config.toml
num_hidden_layers = 14
hidden_size = 512
experts_per_token = 2
d_expert = 64
hidden_act = "swiglu"
rope_theta = 10000.0
qk_norm = false
lr_head = 0.00619
decay_shape = "sqrt"
batch_tokens = 131072
max_seq_len = 1024
Below are experts of layer 9 (counted from 0) of a mixture-of-experts language model. Rows are named router (the router's row for the expert), gate (a neuron's input weights, with its number), up (a neuron's input weights, with its number), down (a neuron's output weights, with its number) and show model dimensions 0-63. Each number is 500 + 50 x the weight over its row's rms, rounded and kept within 0 to 999. Numbers have three digits each.
After each expert's rows: a language model's description of what the expert responds to. This comes from a sample of Wikipedia text that the model never trained on.

# expert 57
router:530522574472553421463483489505584518485522486476496516448436555488422493536585577562555527502521479536491518456458517514428481540603477472541517554530568568523450416489470576510514550421521472
gate2:481491588591562477421435543402523505486482458437463439439453602491552490482462514505402472481471512487415554457467637392495580521554455483539499456489466462436504439424550584548571525468443480
up2:546491520470456522505557565436503477457434559524506524470464439400505477473419453422527550466483512459476488447559480628543522509505580506488620659540476519552536494426366565501454483576508580
down2:545564430545466466532519410505464525530509548565471478427481365511520488471431481464483440535429561478575577536558465545575474439440466505437528456537548585478538511579535501516537646521527471
gate3:536492591476530550510507474490513521536523398541517452518534567460504469606600533512469504480526490507426546432446560531490457524453466506481469590511488503469453445469539436441556447450507546
up3:551557507623540518583511410493419595470527579451466495451481472507507492403522497520518478459384489513501465547562532509542476494488500420479521541533498539537453467459459542456449507438517466
down3:569549514512513449437528565403509446545468500501525483420532610590526426458492401528551636512393438513497584510506472477391521504552450482534481542440392516531441511494400457493508438448476520
Description: Final word pieces of surnames and proper names, often before 's or was, such as Richter, Novitzky, Byers, plus names like Suzuki and Dylan.

# expert 46
router:538514489472503457498472556467493452416519471428510495589431531555534447586455494441504493489483480561529454471425502471422491516442481448499490471448551530498524440424399530521568538482605510
gate0:505451443515469554483468528471565426534461491475407469604569608513496479509537560432601437433493496436482528529493460393571451564496480459465487460509531585609539468452403453408511540424494524
up0:485542457453417426537473483573499442499524500459510558520461466464474508520586405503499492527525576585463407496492520481503438432481512575430446574442438550533470554468490488446409407396387477
down0:447533505485562470500582558511564483452552521392593488451464512671487452474518408485434589472346585570572465533385477486474467416385494555489508581410510471499424551407476503519495521531461487
gate1:528568537535518561474477473557490443396488432509449607467526483505479501507438391441542408505499546458442520543493558525538421474527437525435539480511548466460498532489472480498546522568568522
up1:545517506561403512533580544602570566434491479446537441654513525486557490462430494456581494472482510547511519458510446482492531504472468505542381487439481440513470421521538467533491494519440580
down1:463528488538452542532528539564562584516472442458527490467459531449554422467504452487576516615529527558490481373556429580488483451507602483573568522485467463519474537522514486579439480597486464
Description: Word-initial prefixes like non, post, re, sub, pre, self, plus lone 0 or 1 in sports tables, ISBN digits and list line breaks.

# expert 24
router:533426469605517388375484542584531512483531504552471559492414524550533452558508508522483570421509444473590477443450464416449587506524546419534417500474532568483461451560507544588502566491554556
gate0:602435448585443499467460517465550562486517503559564410433517599491571517489502526488460578583508539516556504483469466520522373464529518582578537482405532405627566505545482475469475532474487527
up0:521505459482487609584475534464432538451486480436511469558511444419544470502544492511480502463517425542432524400594556479486510593446543487536423443428530515494439520443580499446498511532525531
down0:543502499505411464483491491484450538498464466566502568574498514461458559577531521485577587480526509412552464551545479539542633463526617490579513555513515473506551479586513489600456526499588454
gate1:549445481502475481457545504586567545469525478471541487484468542447454496551466537531541578537519447536518464407512462466461494533519473581523466466422546624555418542513475473473578455478486489
up1:519498502466576550462461477541491485497454524477606537500519598510470427597398475467420508536557540506549518459578495558532486530585499556553483515495609547496556473431409463544490581439545492
down1:549440525509569512531528408508559548554517500538500383553476568411523467450476452543454535418559470633537563531503640571490474456465519519496508500528503447469487542405533430484527459527454523
Description: Pieces of abbreviations and short function words like U.S., F.C., St, No, vs, Dr, vol, plus list numbers and spaces in tables.

# expert 35
router:505496533580600534410440505490540434506533594501510549501461531429482513548509493561512416519414437518567423524476565498453562537587473474540442507563555496548484494549420572366474453487483443
gate0:494546616545501447528480570481498553510450422423453541529526446485579508402430546442482532493359506531511424455534417541636411487510555488528431491553454455414466585502507537466514511507570454
up0:533468558565578509561418472527597461449496547523463488558453524496492489571545491479445525441415470506569575457454567538469461539530462563536547459529425402599523494557548434485417530493502500
down0:410514502519453462529553515451513474479492431551538516462501502473511548423598493510493581500499531489463460523471551512482492452529472417500576465445607468550409458544611517363503584523585540
gate1:458539507550539538446499535524480537489474543478455436544582442403455547507518528536428534458486508495546469513549479470508518502522592509413536607481466416432532346590548569487574522471526373
up1:520484493543511533562457487464456447433516533499494508494570568572451533526534498442575537539559526500552480579445549513526560499455557521517516471547510458456516421616537502535414486413555514
down1:430478464531474489485480498383427417545514541538541556565519485468595517477487493490575454545524522494561456503492463516523557522482488494471455576567465625535536494598523520509516375529509446
Description: Pipe at the start of a table row after a line break, plus compass-direction words such as West, East, South, and majority.

# expert 59
router:474522536615503456479516508611489399488592518495438556495420519545542448582508430502540498479540533545495499475459437497477508533550446551551460529522578540573492514545503559453430559412553497
gate0:567483467483562517544452456509467467407472524518461466476563527418466486387595449605491555514456522476526466408542531529556391500502518491491487467490480447453486594474499499521572529551500320
up0:468482518492430515558446470517572470490535461516462487525606514450496462483568514442394558499519435514540492510543514427534488556418469511557490490449565472474488551592477522582475444493452507
down0:460501510456473461539481560572552453518548468521517474523508428597526410614505478515466524390486487574493543536475450587505538551492542385463493518502451502570516476472489544566526489505526505
gate1:472522404453535474495429553540502527505517443518499590478523480549490587475403535486483487448576446479456481508574509464392431433503420581544530472510438477453460481483542488504517458422415500
up1:444478566541443500435514596532567526524486481496545535484500520489557459486473485439548418487515467511416437481456536500455450499540420513534501505561481557481476498537558559476452509481501422
down1:566359556467471475475441488502388523496542478436451571519514426436567520507460434501550361509408461447399460484519522393465560534457553570444484521486521533547497582505498548478444593445492506
Description: Semicolons separating items in compact lists of results, names or scores, such as A; 3R and ATL 28;, plus comparatives more, less.

# expert 17
router:548537525495474572482492458567538420533508489407502515455448501480534514552522534497436455422530454536561562474506541542432563491532501498540539488442546508536545443484536559502487536481565451
gate0:505509521461437531499475436527591467558483426510569486611455536500591391559507447408526553504471498509510449546536624427529526528409426475445452564443546495553565429574460476469554481467567613
up0:455489412537523548503439556496579487465519541478486469430529478497448516527509477555522459611410446382454525510443488528428508488587546438449529466430538491509538468428549511509610386473497410
down0:456388508500459396505507545466461551535460502624358510528495403619439479521393661503399495639565550607561518448411428463449452487622475522542376507520504571548438428574488546352467474523503556
gate1:485454560558544482503533484564579413491547532479460538501542475483516576528388573514462437464502489478387525501427435455446493512506488598472461487537504587513449510486400563499459469496506478
up1:571470548473497587474533520513503519494539439510482505499550451588436513542467572521515552519437479482503501535522395484517618560535486505523509544525508447499567511521450471577467466479535445
down1:520502612449551454574517446493422500494553518369532518443568498469518520573561522440497501494583512525573537610454515554470481523490449394540473541550524389513543384441479542527472373511465533
Description: Word pieces inside non-English personal and place names, especially Japanese, Korean, Arabic and Slavic, such as Fuji-i, Yam-ato, Hwar-ang.

# expert 63
router:513449510536447462424543475549548448590582587513490481457444478534544537550516454550567620447518489485507478482452550439514536489555541526512528470482615540473499443452572553468499537571508345
gate0:466510526566414404500496506509475625455500479528571459618456505483596542442476451514628522480507482466503539477493482387443476449405362435471390507522530499442533427536478513422521564518415525
up0:556531507483532504463466490543517427479466453575466468475514493471503511497630510575387489374535512455473626478526550463497634530522521413554397460412475502565489517545446548494537583461534432
down0:531501573483566539412541441561514409496352460565485520515539577490557534458532525484550511438404449475454569549413576472472436517545492513473450575479506480413432589413490429511431494555390476
gate1:499449466492549552549534518527476501564562527470539507550421511544554459504557451445498576447540484553451494513525528552571521436620480544465513472563520508540534519516549502475627545424530485
up1:501501575499471483448432516445428385508490550497535519485530450557562511499459553496463463505478502513435531505564458554561477534504417415418508442430458424568516411568548531532524508519440494
down1:554577503430468577460560489482515512539465488396485463548513414546525572564558502455476442485467555451456554485572507488495550491587454533456450474580499548571554477614517588481511467526481390
Description: Word-internal pieces like en, sh, ch in Twickenham, Sunken and buckshot, plus Indian name parts such as Raj or Ram, and table spaces.

# expert 9
router:517490577470508465464469462512543404488556516563489480520433525446491513604529459533419440532432448565483489468530455484418574577473463491439444529492611536524533502499445549497502564440545483
gate0:511486456561568473530507485496545502544502501439456499461525594518535559507448459474478522509441428510423457500537547425546597478525436553537399465463577456440441517551528545464466520496526565
up0:536456478623462507506488414429569449578563511445473505480534396451515468559475467511518462502464533521539527463496543592500536539526531555512462376577447549513515466510480501532473486446572477
down0:556461518475533506508531495492461489485512491500522441602559475452520594472529612534387539515425539503583596437512441456499526560511436475374488552427477566571484520454485402521398511494449517
gate1:422437449543496531503447508471538595490522501489438438502445519463505475440513424535448440457468497539567497494587432538536535474479445571518502551489539538396503525447511493501468460498399466
up1:564507484416613521498470548428526517531413512529520512516571548590501469554487532548527564487550541526554508539514523491522434478556454426440564429518619493523362480524490485557532493480457507
down1:508551440449478568514542424435537457524636575471504466498539553449516448558593527482478457566532489648537569513494452513535463465562611547448518585484565481478391481457508446478497501485484494
Description: Place and city names or their final pieces, often after New, San or in, such as York, Angeles, Bloomington, Pennsylvania, County.

# expert 48
router:523554573441552516404565502521533499514626473457526457445424447505451509610497448431489550503560487519572438459568481433477503477536566499521528468514539506507537396520502506562566540490545442
gate0:583421425431448547577568441469515487464579519494473371430493544378504474454502422519540462469497602527431400521504511460564478562449589472474650517509415536466488523533493426523491501437422434
up0:530452502420381486492520545479545460515490520523481555553483574490463537480518369517454478555407456492502478460440541497584525524590499479457585581531382550531530449496477478461587556481480554
down0:414428401428501604617478504521477537514508508581560449575534505439527459573519544494516554459463484519511504444475481484506543544542481482514517486541565375453503525506472489439433503521468516
gate1:494555510538544507364468530496503501548562544468471442588476522488604543487529543470414537440435472482413549470494468498419567435591475546506519456496469445520512620535532530458527444469624474
up1:551582519486495557567506464532499539465461531484410479438575488415418552555567528440431488567515497418498517530471465437513409472469416517541469479468519528518490509418545433451533568474530527
down1:469432501532448472508492565491548476508483473472534588599493396504539506516544505581481536397486558493509547441396478483492425471527511484470485476487558530601418436432430462561533455426444585
Description: Colons after infobox field names like Total:, Website:, Label:, and in times; also words introducing names like called, titled, renamed.

# expert 14
router:520438507562487517507480526523463394542602521535468538452476501458476507565565403490479489457481504564631547494502608480421574497532502437400494471476575486512492520539547590537537514469571468
gate0:523457391496473564454521481474440535484478578496499551521505498490529496523467439550570492596501520505545469571481611490541545502490552550532527494488499592485476454515551473444500480491555552
up0:498421516500484537494576504548516477536528405480495395491564449455601552545475443486481475508539488505511533562464538467478515454553492563529476572440390506453484430474470439483531455488562624
down0:566555519481513534487501451547490447507488494559568504547476477471539463513529585494493482471481469508529495489496419557452565570514485519539489491577508526561491489519535529506424493461517508
gate1:534519438555602527553474504512491466439440500523547453577532498484483552474459504412506550494512529515518548538431621465480571543546543473433609502578608470533527482417611586584477493546650442
up1:478425455493486522591492455345439589496505489448509526442494460512436423478468449489486544461382575473491408466523489467532421496382542454503503504470563498523588493493573523509490465517489504
down1:540448506523434507528440478597435461480475498541498498533486426487578503512472452539534567490559487526575567459518525498457422503491532567491563428460545537427516626464530498569440505451456419
Description: The pipe-plus-newline ending a table row and markdown separator rows in statistics tables, with occasional line breaks in plain lists.

# expert 25
router:448565508532534467394536475420593399477515552394496551457396523467469540585450476523516543507419511505569531416494474575404478542542483477462466538541537540564536502495450524519564537545506538
gate2:483518477508509502423605446491541453479501544469490489520441561435515582527420555480531478470575439546571395574519524577444494545488427560450522495592455552517666433502568461465491417501541571
up2:601521586511537482558544543548462521444444461439530415500540485557619588452466474556480404537521595523499545487476528426415527478478498472600456529506517466524563552506557483460584457643446451
down2:539425381522529551530604504479558613493545474562477509483530523505604484451533476489475483501445415589434544469519504409505503517446481503466461474510505501452507602493522555591636467452540458
gate3:559497587391520527492525461531472495562574438519513442510452556478474580551631525497473486528476452469540499454479399474510522545469526456450514386598578500467515418454501505482555471518496564
up3:437419412477565455555499519561510450538532513473531534524550508490519457490503454469408527472501501520552591452481466471433540510555491466609530509468501453562481490531493489484504518560500509
down3:466528503531503442517583390511592463421481504541527480476470515553500399542474501482501450430493525506531560581510480487446502542512511491373463508463584453542480536527457529507479478476480484
Description: Word pieces inside rare names and words (M-app-ilas, M-amm-oth, G-atti), plus the tokens app, debut and digital.

# expert 44
router:553482533531492474367530499481475454487581516499578563460458524570467477553503509493466564390446541503550626483483520486483507560555492516344480418462484490571528554412446559531525496443520423
gate0:521472488494484488465532478430434502518418411455469517483421584488514514612470541498400455512522463451497492456489547540589500455585535502616580520493456491505449539437503504543458572479545504
up0:550449459516489497501457439539506466445556491591581503395438540456533554556526523539442452438563468482514488419526543438523602512503498461484519497579526439470501523499487605428482484505526562
down0:396536527502522582423483476522485550453480424462381605545579501497540485446479482427536442562487468576481453578514530495503487456586506521476533364480426561388499401599497559438545524513527570
gate1:510417666438428452486479442428569496489543576529503512569464518472442476449535514484553524516423461481537452535497508569606488484422484485449554569554557545466589468484525546557559501454479539
up1:478505511439505474551530468564382533645422467460573552412530463586426455457493526493526523426451519510544538522434571466544499529507562522444461487529450605483518594480465458394598475545465504
down1:515496448504487455513625457541393436582517461467449528567515530471452549525545550504436492466544539488499476538606523533435430537468552424500510515546546396488528501430490529486504513548486477
Description: Possessive determiners and 's after prepositions, such as his, her, their, its, Byrhtnoth's, mostly in biographies.

# expert 58
router:409542572489452542472486548464470429457486528546517498519453574439486478600452526455492516441449516585603482480467479548457586569564494487506456525505567482562537560515441576487463598448557406
gate2:474471511505516451424506523532431530518537488601453524485414560446424483545550433611496596562452422553526445467505456471487537497513559517448508512570597547512603590459448531497446546491445448
up2:559427501557421481472565546523524452474562525521558561556551453445499508508472553447525529417489412517470546546563559596522513590590552495468514562533450550518503565483564522516481527500573442
down2:418463551509498575494510543391485521532489431498480567577606535455530602489480487475427450447560514530491456571457627587455504492541387513509537501569538495455540486578562597436427437528547446
gate3:542474509544468483526477573426589465507534494499563488571568517485508502620523512491503428545508532413524492427598430561536585533447498437439391443430587484539525465567563469574514544540589562
up3:466480524527494476524494453479447602522521553453410499503476595508477375440461538430460441516479430503477505540501516514437493404517521441521475571490441436536492461445572507538431567404490618
down3:537455475565495483520528572497561515518497494541478546538514543597441448397504581493630508532514465491483493442459505504428466476581484521430551533475547462554490638560543505492487437509570555
Description: Final pieces of surnames and proper names, plus common surnames, e.g. Boot'le', Hat'field', Smith, White, Jones, Brothers.